From a checkpoint of a small mixture-of-experts model trained on Wikipedia.
Size: 9 layers, width 192, vocabulary 17837.
Experts: 48 cubed ReLU neurons an expert, 4 picks a token.
Below are experts of layer 5 (counted from 0) of a mixture-of-experts language model. Rows are named router (the router's row for the expert), up (a neuron's input weights, with its number), down (a neuron's output weights, with its number) and show model dimensions 0-191. Each number is 200 + 20 x the weight over its row's rms, rounded and kept within 0 to 999.
Before each expert's rows: a language model's description of what the expert responds to; "comes after" lists some tokens at least twice as common just before its tokens as in all text. This comes from a sample of Wikipedia text that the model never trained on. Tokens count by the router's weight.

# expert 33
What it handles: Capitalized first pieces of foreign or unusual names, places and people, such as Al, La, Ish(ara), Say(la), Humph(ry).
comes after: ",", " of", ":", "-", " \"", " and"
router,180,200,183,187,236,184,192,189,194,228,202,202,224,179,245,209,201,223,196,164,225,178,181,239,203,182,182,204,229,219,238,210,173,219,251,210,214,194,175,182,172,185,223,194,217,192,215,190,188,191,190,233,178,189,219,168,204,207,215,184,197,214,194,209,195,179,173,169,188,225,216,191,221,225,204,192,218,227,224,175,228,199,163,174,197,194,199,211,247,184,251,230,198,199,185,196,209,182,182,189,198,183,197,207,222,228,192,229,213,195,196,227,208,242,179,230,196,198,186,218,203,186,207,225,203,211,209,191,225,188,160,152,193,149,163,217,204,227,213,210,170,219,189,184,213,200,213,201,219,225,188,187,177,190,159,185,222,209,188,195,195,188,199,225,216,180,208,207,183,198,226,173,205,183,205,203,213,192,167,194,242,230,207,213,209,217,211,197,206,182,203,191
up2,210,215,157,174,241,192,197,170,187,205,210,162,265,161,196,209,222,184,221,200,208,210,207,210,205,190,236,204,223,182,216,227,175,235,234,186,174,232,178,192,234,191,161,234,194,200,175,256,191,179,197,180,180,160,198,194,204,165,211,207,174,185,219,194,204,185,196,210,186,202,185,196,166,182,239,216,182,195,213,188,205,213,244,174,206,195,215,184,203,192,187,179,202,178,192,166,179,200,208,203,227,185,198,214,188,177,190,188,202,184,232,212,214,210,182,238,213,199,208,229,181,183,218,183,234,214,214,174,186,213,170,190,220,220,180,202,197,189,215,227,199,173,189,201,200,237,204,202,178,218,198,218,199,207,212,206,234,194,179,210,205,153,198,188,194,189,191,187,189,192,190,209,194,225,193,222,173,221,210,170,199,230,216,228,220,191,213,195,198,194,186,176
down2,174,203,220,177,205,209,173,220,202,180,191,229,204,214,207,181,174,197,197,205,214,189,179,232,209,196,193,191,219,200,215,209,205,217,226,183,193,218,201,231,186,174,181,189,204,208,209,251,202,209,159,198,231,213,189,219,220,188,219,224,190,192,216,211,225,188,171,187,178,225,233,184,213,243,209,215,208,207,199,214,172,187,168,220,198,183,175,190,215,190,192,218,221,225,192,166,208,195,184,215,226,187,225,218,190,200,174,226,209,152,180,212,179,212,228,208,200,214,217,227,215,208,196,185,192,235,189,223,217,212,208,182,183,181,144,221,199,196,225,218,199,206,258,224,200,214,196,192,198,238,187,190,191,225,208,193,213,204,220,200,174,191,236,225,184,168,202,214,174,229,200,186,177,169,193,164,221,183,167,222,212,182,178,224,184,191,163,255,191,220,205,207
up3,163,191,166,207,222,189,208,196,204,225,211,210,202,207,211,197,176,234,184,186,181,184,207,245,190,199,220,177,226,201,218,230,200,213,185,210,187,213,165,183,201,191,185,219,197,177,203,195,165,160,215,183,192,231,198,186,183,202,195,200,135,186,196,213,209,206,178,200,187,195,208,179,223,195,186,207,193,204,189,221,207,212,203,194,178,219,228,211,239,178,197,198,187,220,189,183,222,192,211,218,219,202,163,195,222,182,184,211,202,183,191,172,184,206,232,206,229,223,189,220,201,204,215,244,229,225,184,189,210,153,175,171,221,201,168,192,204,207,185,197,217,178,198,221,201,194,176,225,179,217,161,191,211,197,188,228,215,199,196,173,194,149,199,253,195,210,170,198,208,208,227,184,179,169,192,204,172,184,188,172,251,169,179,187,191,218,198,253,214,206,215,187
down3,193,191,216,196,194,183,205,210,178,200,210,181,174,193,207,174,228,209,250,170,207,216,218,219,192,213,210,163,205,173,200,170,227,158,188,222,178,230,167,195,214,224,209,214,185,206,226,197,183,249,177,208,194,172,205,238,206,201,203,211,202,186,218,211,197,238,224,195,212,213,238,218,221,219,214,193,153,173,162,175,238,185,199,190,202,203,188,203,215,194,178,192,230,215,200,239,181,175,226,185,175,202,211,212,180,173,225,184,204,236,212,221,186,193,224,199,223,193,221,185,200,202,224,203,213,207,216,195,209,153,210,183,197,189,188,227,205,208,207,217,246,228,235,213,222,194,160,228,192,163,208,198,188,193,179,175,187,193,240,209,207,202,158,193,209,218,225,190,180,184,220,184,191,194,228,183,191,201,186,219,181,191,198,188,196,195,203,215,210,232,175,225
up4,203,203,182,169,196,210,209,196,167,208,181,188,212,183,198,242,203,238,160,194,217,190,207,248,249,257,195,214,215,196,265,178,214,191,200,184,166,196,179,207,220,191,200,204,168,174,179,215,220,244,212,210,186,166,210,207,197,182,212,215,188,202,189,234,189,200,195,164,219,212,226,205,224,185,180,223,201,211,210,216,209,195,197,195,230,217,220,195,214,215,181,213,199,199,196,200,224,196,250,175,170,183,199,210,224,185,188,186,221,188,241,205,215,197,212,181,227,204,212,217,226,240,257,186,217,186,236,214,179,197,193,178,206,193,175,240,186,215,209,222,197,223,193,205,197,201,169,194,192,181,216,180,190,221,196,207,202,220,210,214,186,234,223,223,210,215,189,213,182,177,204,185,206,176,186,207,196,197,185,217,163,202,215,221,184,207,196,194,202,195,205,240
down4,224,218,207,192,176,211,160,205,210,209,202,231,196,166,200,215,217,222,142,184,173,201,192,180,192,151,171,205,218,174,212,194,202,210,222,192,136,190,173,176,218,180,201,201,209,176,192,204,170,201,212,217,205,189,204,181,199,195,208,159,182,227,149,206,229,226,201,221,220,194,197,216,180,208,210,205,213,213,203,230,193,226,221,188,207,204,217,193,161,188,221,187,185,192,194,238,220,153,202,181,198,205,173,185,211,188,189,200,206,166,226,228,212,184,210,187,181,189,214,210,214,184,209,168,189,231,249,171,199,174,197,166,193,201,213,210,143,196,215,193,170,214,202,218,223,183,214,204,175,200,205,205,176,171,206,201,212,184,197,253,194,195,201,203,197,210,200,200,192,204,180,206,207,210,206,188,190,212,241,214,158,191,179,162,215,196,198,185,210,192,210,189
up5,213,225,188,201,210,207,190,193,195,204,189,191,194,231,216,179,219,222,219,212,213,192,190,220,194,195,160,209,216,221,227,197,216,167,203,216,204,207,223,189,188,154,224,236,156,201,131,204,179,198,233,225,233,184,224,189,220,221,170,206,187,232,206,172,198,187,195,170,192,200,196,191,214,195,166,165,180,166,204,198,205,227,191,191,192,176,193,191,222,170,208,197,189,195,201,210,204,203,240,192,182,200,221,195,194,213,232,188,203,226,172,187,187,219,227,207,226,207,228,235,198,162,174,241,214,232,193,185,197,196,224,198,218,190,198,191,229,221,226,172,208,188,210,203,200,158,177,228,205,185,182,210,187,164,186,168,200,182,197,213,206,182,210,229,233,201,217,197,187,178,206,206,219,174,203,222,214,188,220,199,224,197,193,227,165,244,181,182,220,164,205,194
down5,205,196,174,208,182,215,215,223,209,180,195,229,194,184,185,239,215,220,160,211,244,187,217,198,198,183,214,189,211,183,199,205,215,208,240,215,171,188,189,175,211,186,229,203,219,212,164,223,185,169,149,188,190,199,201,165,237,197,196,195,175,242,216,231,200,204,218,193,164,177,212,219,206,218,244,184,197,205,195,190,200,216,213,244,181,214,161,206,247,226,193,220,178,173,217,188,190,196,212,169,221,201,167,182,194,225,186,182,201,190,192,248,166,212,216,203,197,208,187,204,191,199,197,227,241,193,184,195,191,226,217,189,191,207,213,206,185,192,231,193,170,185,202,179,180,178,203,200,209,223,174,200,222,221,187,182,217,217,195,196,221,212,198,199,185,187,201,183,165,168,187,209,203,154,199,217,215,198,173,209,216,241,194,230,211,221,164,192,201,194,231,198
up6,209,162,209,208,214,201,223,217,199,189,217,195,200,221,221,233,213,180,229,169,183,182,183,247,205,207,215,196,184,175,208,225,201,208,170,237,188,177,161,209,180,202,190,210,220,171,215,210,211,185,191,185,194,213,193,206,229,213,146,246,189,185,254,207,222,164,219,205,216,233,182,236,183,194,167,202,192,193,196,186,210,225,205,203,214,207,208,195,190,181,237,222,208,207,195,205,186,192,219,225,166,236,199,219,203,214,174,221,182,180,227,191,213,200,213,171,235,185,201,175,182,217,210,222,205,189,213,242,187,195,226,177,209,228,197,200,205,210,187,194,191,197,172,169,209,226,212,193,258,207,239,179,193,231,205,193,208,218,183,169,214,199,220,217,168,170,199,185,193,161,203,217,219,209,193,200,207,213,162,176,199,211,185,215,185,211,175,203,191,198,181,181
down6,195,180,217,203,213,219,224,202,205,184,190,224,186,227,172,223,204,217,209,200,214,175,157,213,183,208,200,204,205,211,214,198,217,200,197,224,227,204,216,207,189,187,198,200,210,195,206,206,240,219,218,184,235,187,210,219,194,207,204,193,182,195,226,215,205,187,178,208,197,214,186,197,179,160,148,171,167,151,187,178,196,191,196,214,229,209,233,145,198,211,195,212,190,247,217,239,192,195,243,228,176,223,182,192,190,240,195,207,218,174,210,191,180,207,195,189,275,184,200,200,199,171,198,194,178,230,216,184,187,206,195,189,191,197,204,171,191,206,204,207,169,189,180,190,183,176,209,225,205,198,225,189,189,170,204,207,171,219,213,223,181,179,210,235,159,221,223,191,193,179,203,191,210,184,221,229,224,220,241,176,196,171,192,219,193,178,214,211,199,226,224,223

# expert 35
What it handles: Quantity words like more, many, several, no, and line-initial field or section labels in infoboxes and tables, such as Total, Population, Votes.
comes after: "-", "|", " |", "==", " •", " ·"
router,188,206,195,195,192,169,206,233,143,234,190,191,174,193,196,235,192,263,179,206,222,201,209,198,190,226,183,200,194,224,236,197,223,172,204,203,173,177,189,203,222,221,181,197,213,205,181,184,186,187,223,160,213,192,180,207,188,181,207,226,197,203,206,204,191,205,188,155,159,210,162,222,238,185,183,197,184,211,208,199,158,181,199,188,190,229,199,206,203,197,203,185,184,183,184,192,234,231,227,192,217,222,159,197,206,174,216,211,212,224,182,201,177,173,190,204,199,199,221,182,201,193,181,182,231,231,201,203,186,209,195,209,194,197,226,215,222,223,218,164,178,187,187,245,183,210,175,207,192,155,195,212,186,196,201,250,198,186,218,206,199,230,225,160,246,186,191,204,205,165,199,192,188,203,205,209,216,207,215,196,189,189,198,185,186,208,182,200,230,234,236,203
up0,212,206,192,205,223,203,178,220,194,218,237,219,184,159,211,231,208,207,212,209,201,223,199,206,214,187,204,233,177,194,218,165,193,164,190,212,183,192,192,213,241,162,223,228,152,225,231,217,194,202,177,199,195,172,236,203,211,188,178,228,214,211,235,192,180,196,200,223,163,213,230,194,190,203,188,186,196,198,179,224,141,195,235,188,178,186,190,197,205,225,237,213,209,233,201,215,228,204,207,209,205,224,203,217,209,209,197,175,186,237,231,185,230,206,214,186,184,222,242,188,195,196,174,195,151,167,185,184,181,205,196,186,188,189,237,193,202,195,219,142,209,181,206,179,197,185,187,195,212,206,180,208,213,194,190,223,220,203,192,223,186,207,186,214,243,189,205,169,185,195,209,201,178,215,170,187,173,209,206,220,210,228,169,203,197,194,187,211,215,220,235,198
down0,163,249,184,202,203,211,176,175,199,200,244,213,191,178,195,199,158,171,199,197,230,223,202,204,183,201,170,200,199,188,190,185,202,250,203,228,158,205,195,211,238,181,193,200,218,174,199,158,223,185,181,190,225,187,258,184,202,165,223,194,223,234,213,196,221,185,194,215,197,212,209,210,201,174,178,198,182,187,195,218,188,161,239,205,206,219,186,200,190,193,217,184,222,212,207,187,223,208,207,141,168,213,164,194,160,198,203,211,201,229,178,214,209,222,197,194,212,244,216,198,192,219,204,173,198,203,173,209,209,239,200,201,188,173,200,202,203,182,192,184,206,192,195,196,199,194,216,205,205,195,177,199,227,202,197,202,203,182,177,221,203,195,185,209,170,180,180,194,181,238,193,212,226,162,188,171,231,188,195,187,226,184,203,197,231,224,196,233,234,192,203,176
up1,195,199,208,232,201,199,167,206,177,197,250,199,227,222,194,203,177,206,181,211,201,218,222,185,162,209,207,195,200,202,177,221,190,178,172,198,201,204,187,192,188,229,167,199,199,208,217,184,204,167,220,215,199,217,199,213,173,199,209,175,217,184,204,192,203,203,193,169,188,232,168,207,204,166,198,174,208,201,216,204,202,207,176,180,197,190,182,207,182,194,212,151,212,179,171,233,184,218,231,183,200,197,183,168,190,220,152,234,191,214,203,187,181,167,190,203,196,203,245,198,224,198,210,178,197,267,158,210,207,194,177,169,203,206,169,193,174,220,193,212,196,176,205,239,231,217,213,197,207,216,151,193,182,166,228,205,186,172,204,184,198,205,226,204,202,204,210,202,187,196,174,192,212,171,207,208,169,209,207,177,245,210,159,203,210,177,211,164,193,208,228,230
down1,210,215,202,233,215,231,158,220,207,188,249,194,206,201,197,205,206,175,180,183,188,206,160,184,222,216,229,246,217,171,221,198,176,176,209,194,211,174,181,236,221,170,191,226,223,217,220,155,220,204,174,249,206,157,168,184,248,196,215,242,194,202,198,234,201,216,216,175,192,198,154,207,202,184,226,214,189,242,193,193,164,183,165,200,208,200,183,197,206,222,203,216,223,184,185,196,192,192,171,197,213,201,206,203,193,190,187,205,210,216,174,190,192,217,168,219,174,186,229,208,200,214,185,172,226,220,207,221,217,201,195,209,179,200,209,200,184,191,203,204,202,217,208,193,190,202,208,215,214,209,225,210,221,189,180,177,211,188,214,174,211,194,225,200,221,219,232,208,249,216,221,158,199,241,194,188,199,193,200,223,199,194,208,177,209,209,212,188,185,163,185,189
up2,187,163,186,223,198,197,208,220,166,170,200,209,179,220,187,234,195,153,175,204,217,210,226,198,185,258,184,239,188,204,186,204,183,183,188,197,197,205,185,202,208,202,200,167,211,202,181,179,217,178,192,176,198,202,180,173,216,203,237,233,197,209,189,185,206,194,169,211,211,213,213,226,226,152,172,229,219,222,213,197,207,215,196,193,214,239,235,194,211,196,180,191,193,187,190,171,241,198,228,213,185,180,195,214,195,187,222,183,201,190,150,193,213,211,188,219,189,218,200,215,181,173,197,188,208,214,202,207,190,184,211,184,195,213,204,174,235,210,204,184,190,223,223,199,230,210,186,179,195,201,175,217,217,232,174,185,184,220,242,245,193,210,197,199,221,160,214,185,190,157,170,156,193,178,185,172,175,186,167,202,157,199,187,197,210,211,174,179,205,203,194,180
down2,210,213,194,148,139,224,212,220,190,185,180,201,209,184,218,184,198,215,204,199,179,203,195,224,219,240,211,230,217,186,206,190,222,210,222,179,198,224,205,185,206,220,213,192,202,187,183,183,172,206,197,164,182,183,179,211,212,192,175,195,213,192,196,182,177,229,211,228,201,221,166,213,211,202,191,175,235,224,223,206,164,243,228,221,214,228,232,199,228,192,188,186,242,203,237,207,209,209,183,209,189,176,217,229,209,213,200,160,216,194,171,180,186,203,195,220,216,168,195,162,202,210,191,193,207,187,196,205,208,207,226,198,188,222,169,211,211,159,199,213,211,231,198,193,199,212,212,199,159,190,235,226,202,204,228,215,158,212,172,192,173,230,210,189,191,183,205,184,152,183,215,202,217,210,207,199,193,193,160,183,208,219,185,244,205,228,202,196,215,191,237,199
up3,189,176,195,185,168,168,224,180,200,188,199,214,172,190,203,174,161,199,241,227,199,184,245,182,196,211,203,212,191,209,218,201,219,143,172,199,178,205,196,194,207,214,203,219,224,205,226,213,188,191,199,190,219,169,236,212,184,208,178,222,206,181,188,155,240,236,198,214,196,224,190,208,190,188,189,211,193,192,164,193,209,206,210,211,183,199,211,182,200,206,200,232,183,180,214,177,193,226,203,217,169,183,181,186,201,190,198,202,210,223,192,207,188,228,208,195,262,180,204,186,204,201,224,222,188,178,178,201,231,212,249,213,195,223,176,207,223,210,193,183,206,214,191,196,202,169,180,180,240,191,215,258,159,206,220,228,196,221,189,194,247,213,199,208,210,210,212,160,206,197,191,190,184,207,189,193,211,205,205,220,185,230,202,176,222,163,207,233,233,195,208,225
down3,236,151,215,192,198,199,199,198,224,187,172,222,189,167,166,212,179,207,215,210,195,196,191,207,174,226,173,172,204,203,242,191,203,177,201,185,181,209,195,186,197,168,162,208,204,201,191,183,201,176,208,205,223,205,151,219,192,161,179,209,170,172,170,200,179,202,239,233,181,222,183,153,193,177,186,194,212,177,183,212,221,205,179,228,223,208,234,183,158,167,211,236,213,236,197,202,218,185,199,192,176,203,192,191,189,206,187,202,225,200,182,174,199,207,218,211,220,199,190,198,192,197,233,223,194,162,179,196,220,176,196,206,193,217,171,193,238,219,239,217,220,178,190,183,190,200,181,209,208,189,210,182,165,219,200,197,188,176,202,191,215,194,193,194,196,193,177,197,204,181,169,191,176,199,243,191,204,218,234,199,224,225,202,186,206,240,206,245,229,205,221,222
up4,236,220,173,174,180,192,193,212,191,218,249,176,194,200,187,199,228,219,188,188,235,186,212,261,216,186,229,197,223,216,210,184,207,205,182,209,196,207,211,223,192,204,208,209,222,210,186,210,199,191,177,188,232,176,203,208,227,213,191,212,207,200,220,218,207,170,168,165,206,182,234,221,223,214,204,195,190,172,221,237,164,170,199,211,222,242,177,192,166,212,169,225,193,196,202,177,181,189,224,192,211,183,199,216,173,223,208,206,208,208,192,157,238,201,199,181,228,189,214,194,218,193,140,181,200,209,240,193,189,223,198,199,184,191,215,174,169,199,169,179,163,204,189,207,190,203,205,215,223,173,245,201,172,210,199,258,199,224,188,206,185,212,241,195,217,223,204,219,197,204,193,226,224,201,215,227,195,197,220,204,193,197,211,195,200,201,206,218,220,200,234,206
down4,179,160,179,219,189,220,191,186,214,221,200,187,225,178,193,228,178,182,184,207,220,185,191,212,193,181,186,226,152,191,219,223,203,186,192,201,221,206,183,225,204,200,190,192,189,191,175,188,206,212,219,208,227,212,219,192,219,173,170,227,237,182,207,197,217,210,249,167,186,197,174,182,224,200,178,192,216,235,192,192,214,229,183,183,179,232,207,166,232,177,179,217,194,191,171,226,170,224,176,188,197,176,191,190,208,187,180,219,215,178,178,157,191,204,167,222,212,204,210,205,184,205,206,209,191,196,195,213,223,175,195,208,196,204,199,139,180,218,195,175,223,194,194,218,205,180,259,186,189,193,175,228,214,193,203,163,206,160,225,175,212,197,177,222,208,207,188,189,166,248,170,188,175,189,211,190,186,236,213,192,215,192,208,227,206,184,175,193,210,186,221,197

# expert 37
What it handles: Numerals and number words, e.g. two, several, many, digits in infobox values, frequencies, dates, scores and table cells.
comes after: " |", ":", "|", " (", "_{", " $"
router,183,192,213,215,183,220,218,216,201,178,209,236,208,200,197,212,195,212,193,203,206,212,209,193,172,192,219,193,179,182,193,175,207,218,181,214,215,193,209,190,216,197,189,209,197,163,208,172,162,205,173,219,216,208,207,207,178,189,226,180,191,186,185,199,177,221,195,199,220,170,195,187,235,197,227,228,178,192,182,231,181,219,224,164,236,244,173,193,181,222,205,173,209,199,225,169,181,217,186,178,220,234,203,190,199,206,231,197,170,228,230,212,187,205,207,231,200,201,180,192,192,178,188,168,198,231,184,172,215,201,211,176,217,199,197,219,223,197,166,191,197,211,196,170,198,180,238,226,256,232,174,231,228,189,221,241,211,167,225,188,201,177,230,199,182,193,222,183,187,211,154,192,204,183,228,212,225,217,207,158,215,183,191,191,203,176,221,190,173,206,243,204
up2,191,215,236,206,208,196,190,214,196,193,192,190,207,205,185,190,230,197,195,166,188,177,195,180,214,189,202,192,224,209,173,194,180,207,196,219,194,213,218,195,213,194,217,224,211,215,227,245,178,161,237,219,199,211,170,230,186,187,254,215,181,204,241,205,211,200,179,180,192,152,224,182,229,178,164,231,199,179,216,178,203,212,170,210,192,202,186,208,216,214,191,165,242,198,232,205,210,191,178,197,234,209,196,151,186,200,181,175,197,231,196,194,185,172,211,213,181,213,172,200,176,203,210,165,218,222,184,249,217,194,200,187,205,200,185,178,211,192,165,188,196,231,231,208,188,164,202,191,212,200,185,179,173,211,191,170,198,180,188,195,218,191,211,184,186,207,230,224,224,185,204,180,206,219,212,191,213,198,183,203,241,204,208,196,191,183,219,175,256,207,247,196
down2,187,219,216,209,212,186,225,159,207,224,204,180,199,203,217,184,201,171,181,166,169,223,223,193,186,199,227,195,219,204,205,222,226,208,216,199,190,196,208,217,219,226,193,219,227,161,220,190,188,187,224,180,207,212,265,171,202,209,167,210,195,187,205,190,215,176,222,204,173,206,172,226,196,191,218,192,172,204,214,227,216,178,191,192,227,169,188,199,211,261,189,145,213,249,199,185,190,193,203,201,199,203,195,221,231,208,184,200,194,212,192,184,195,171,195,212,207,183,161,205,174,189,172,180,184,212,196,196,197,200,196,193,199,195,214,222,218,183,187,240,181,163,229,228,211,209,187,220,164,183,196,202,224,215,222,208,205,195,188,189,199,166,190,202,223,203,197,197,228,229,204,169,203,207,194,268,198,221,218,210,203,198,174,201,248,189,210,222,205,187,190,227
up3,208,161,162,144,220,161,214,223,209,200,200,176,200,210,185,188,223,211,213,186,195,200,234,204,202,178,176,210,165,205,189,208,177,190,183,154,212,205,182,204,182,189,195,213,208,191,209,221,186,189,216,201,192,226,215,204,213,203,196,203,212,191,172,226,200,178,194,200,183,168,221,186,220,135,200,187,233,190,223,260,223,184,192,174,213,194,190,183,216,202,196,205,188,207,174,196,174,201,207,204,206,192,210,211,186,207,208,192,220,207,170,203,222,212,207,150,244,231,222,212,199,212,184,199,224,192,200,246,223,184,205,180,237,171,241,182,160,215,197,198,177,164,199,202,226,210,203,220,213,185,196,213,203,197,188,186,225,217,178,232,197,214,204,185,205,241,206,200,217,201,147,227,204,212,208,175,183,217,187,180,226,174,213,213,207,195,202,172,169,193,192,195
down3,172,200,227,208,203,247,220,197,154,181,179,180,234,128,176,232,194,218,216,225,185,199,183,219,202,223,248,182,190,230,222,201,206,205,226,179,178,248,193,219,163,204,232,206,181,194,240,172,223,176,216,211,198,183,216,235,180,186,205,212,178,191,200,208,230,192,157,202,188,211,183,171,183,185,188,172,191,195,229,197,186,196,166,221,169,192,194,231,206,201,189,226,210,235,199,212,198,183,202,201,214,180,244,169,181,201,200,230,196,177,203,170,228,229,185,204,177,200,180,209,216,186,177,173,192,189,208,196,223,195,223,193,192,202,193,189,219,205,181,213,200,198,213,201,229,182,206,207,190,192,216,200,190,186,218,200,217,190,193,211,190,176,201,184,208,201,213,164,225,194,229,180,213,205,165,245,207,227,211,211,192,187,202,194,167,199,203,219,209,199,191,202
up4,226,208,220,206,202,175,194,197,202,207,184,207,174,189,196,174,192,218,202,212,197,167,195,191,211,164,217,226,201,161,202,186,196,210,205,186,217,207,183,222,216,193,239,226,176,169,167,173,206,207,171,214,195,193,211,173,217,190,235,177,206,220,179,204,203,196,200,201,195,184,170,200,199,157,202,208,203,187,199,192,204,194,202,206,239,232,231,170,222,241,205,184,163,205,204,211,202,198,207,188,211,177,192,190,190,183,215,189,197,219,207,160,190,214,196,151,221,219,191,169,206,202,232,166,194,229,209,194,223,182,191,196,185,184,184,178,207,194,211,214,181,214,182,162,214,185,239,223,171,209,211,189,213,217,198,253,180,159,204,255,201,237,178,200,209,208,203,180,234,199,183,228,231,171,177,206,204,193,182,143,186,195,242,192,179,191,222,210,200,214,187,195
down4,173,203,214,217,213,240,213,239,203,189,164,195,190,257,161,216,222,222,170,198,200,163,182,199,198,191,215,196,217,198,201,204,246,202,219,203,224,194,198,199,203,165,180,185,194,203,186,199,204,232,163,195,205,227,247,183,210,180,218,184,169,200,187,209,192,185,213,200,203,161,145,217,204,189,180,227,235,188,216,194,214,200,204,195,193,184,173,195,240,199,223,198,183,168,189,205,197,192,212,164,187,170,221,219,149,220,188,197,184,195,197,189,202,166,235,185,230,161,180,166,186,204,178,161,180,191,183,179,203,214,189,200,192,214,224,202,185,208,186,186,196,198,189,202,191,207,185,198,175,215,192,200,210,197,228,229,178,191,194,211,213,239,208,187,161,182,204,199,237,184,217,220,248,209,172,221,194,200,206,217,217,189,187,178,198,194,202,202,172,199,193,216
up5,207,184,201,213,194,203,226,232,182,185,210,216,198,151,189,206,236,176,210,199,232,203,212,211,211,201,195,158,192,177,195,181,199,172,173,196,244,179,212,222,167,180,196,191,195,192,172,195,150,202,216,165,202,183,208,181,193,230,186,181,190,193,231,237,190,178,187,185,221,177,218,206,207,205,195,165,172,211,243,227,225,217,227,190,206,194,211,195,167,211,203,200,208,191,188,213,213,212,224,200,241,207,209,181,187,214,226,189,191,215,207,218,192,188,185,199,206,192,214,258,222,204,179,224,185,181,161,220,182,206,217,175,234,215,184,197,185,232,217,231,175,236,221,193,203,164,204,208,211,175,195,180,228,191,168,227,191,215,215,219,210,238,198,179,167,209,175,185,198,220,192,228,182,202,216,205,192,185,199,197,225,184,221,165,174,206,216,235,183,195,212,188
down5,184,238,189,173,225,174,189,227,179,194,217,199,217,206,220,206,191,187,200,181,196,180,195,187,192,216,210,206,229,230,172,211,185,192,200,207,202,186,230,199,167,215,181,157,242,196,236,190,182,207,202,205,190,190,180,202,221,218,222,185,176,207,216,224,208,223,201,184,170,194,261,190,208,264,200,186,191,219,198,209,201,192,208,192,205,180,207,258,200,211,201,190,189,180,174,209,194,174,181,204,184,180,177,193,232,205,198,195,179,209,224,221,174,214,212,162,190,198,203,164,214,192,231,207,211,206,192,197,196,202,215,181,208,198,231,212,194,219,205,234,209,185,150,203,227,192,225,201,214,182,228,200,169,211,190,169,206,208,201,205,188,180,201,209,225,205,227,207,193,174,206,165,210,149,154,212,199,207,180,201,211,254,205,213,199,184,171,214,189,164,164,217
up6,188,198,233,204,213,202,188,182,201,198,231,220,211,202,240,208,164,205,200,202,171,199,243,180,198,203,242,206,193,196,183,171,215,153,206,176,232,242,217,231,193,216,232,227,188,170,205,183,230,212,212,229,188,203,168,249,187,219,213,167,179,179,206,184,192,225,222,210,201,192,204,200,211,201,201,206,200,225,223,201,204,226,162,179,200,241,199,211,191,200,217,219,207,181,189,196,222,211,217,149,201,187,200,209,206,207,187,220,205,247,221,202,197,209,193,217,186,187,223,203,189,225,208,211,196,156,202,191,213,189,218,201,206,177,220,186,209,228,230,203,211,170,198,225,193,181,181,173,206,179,220,247,204,201,211,220,174,157,179,207,207,190,192,226,200,185,223,203,218,220,204,178,235,205,224,166,195,206,225,188,218,165,233,189,227,227,221,181,209,192,214,206
down6,260,236,209,222,241,226,223,222,194,186,190,201,170,210,233,215,175,174,170,190,196,195,193,201,221,198,183,199,212,232,184,225,218,197,205,202,222,189,187,195,183,212,220,211,183,177,191,179,246,187,174,228,213,183,176,180,198,188,220,206,170,165,209,185,214,214,213,203,238,196,202,175,207,223,203,227,177,174,204,191,194,196,186,227,217,196,210,206,248,187,175,229,183,185,235,222,162,255,229,214,223,215,212,234,176,193,190,183,181,206,179,201,198,211,193,205,192,185,205,175,220,183,198,219,179,198,191,187,187,167,198,183,196,229,212,217,255,172,224,208,223,170,195,201,212,198,209,170,225,217,225,178,210,199,187,198,197,223,218,184,208,244,201,199,214,203,194,195,188,223,225,184,193,214,235,186,208,207,237,187,178,192,205,192,210,204,219,200,209,214,164,225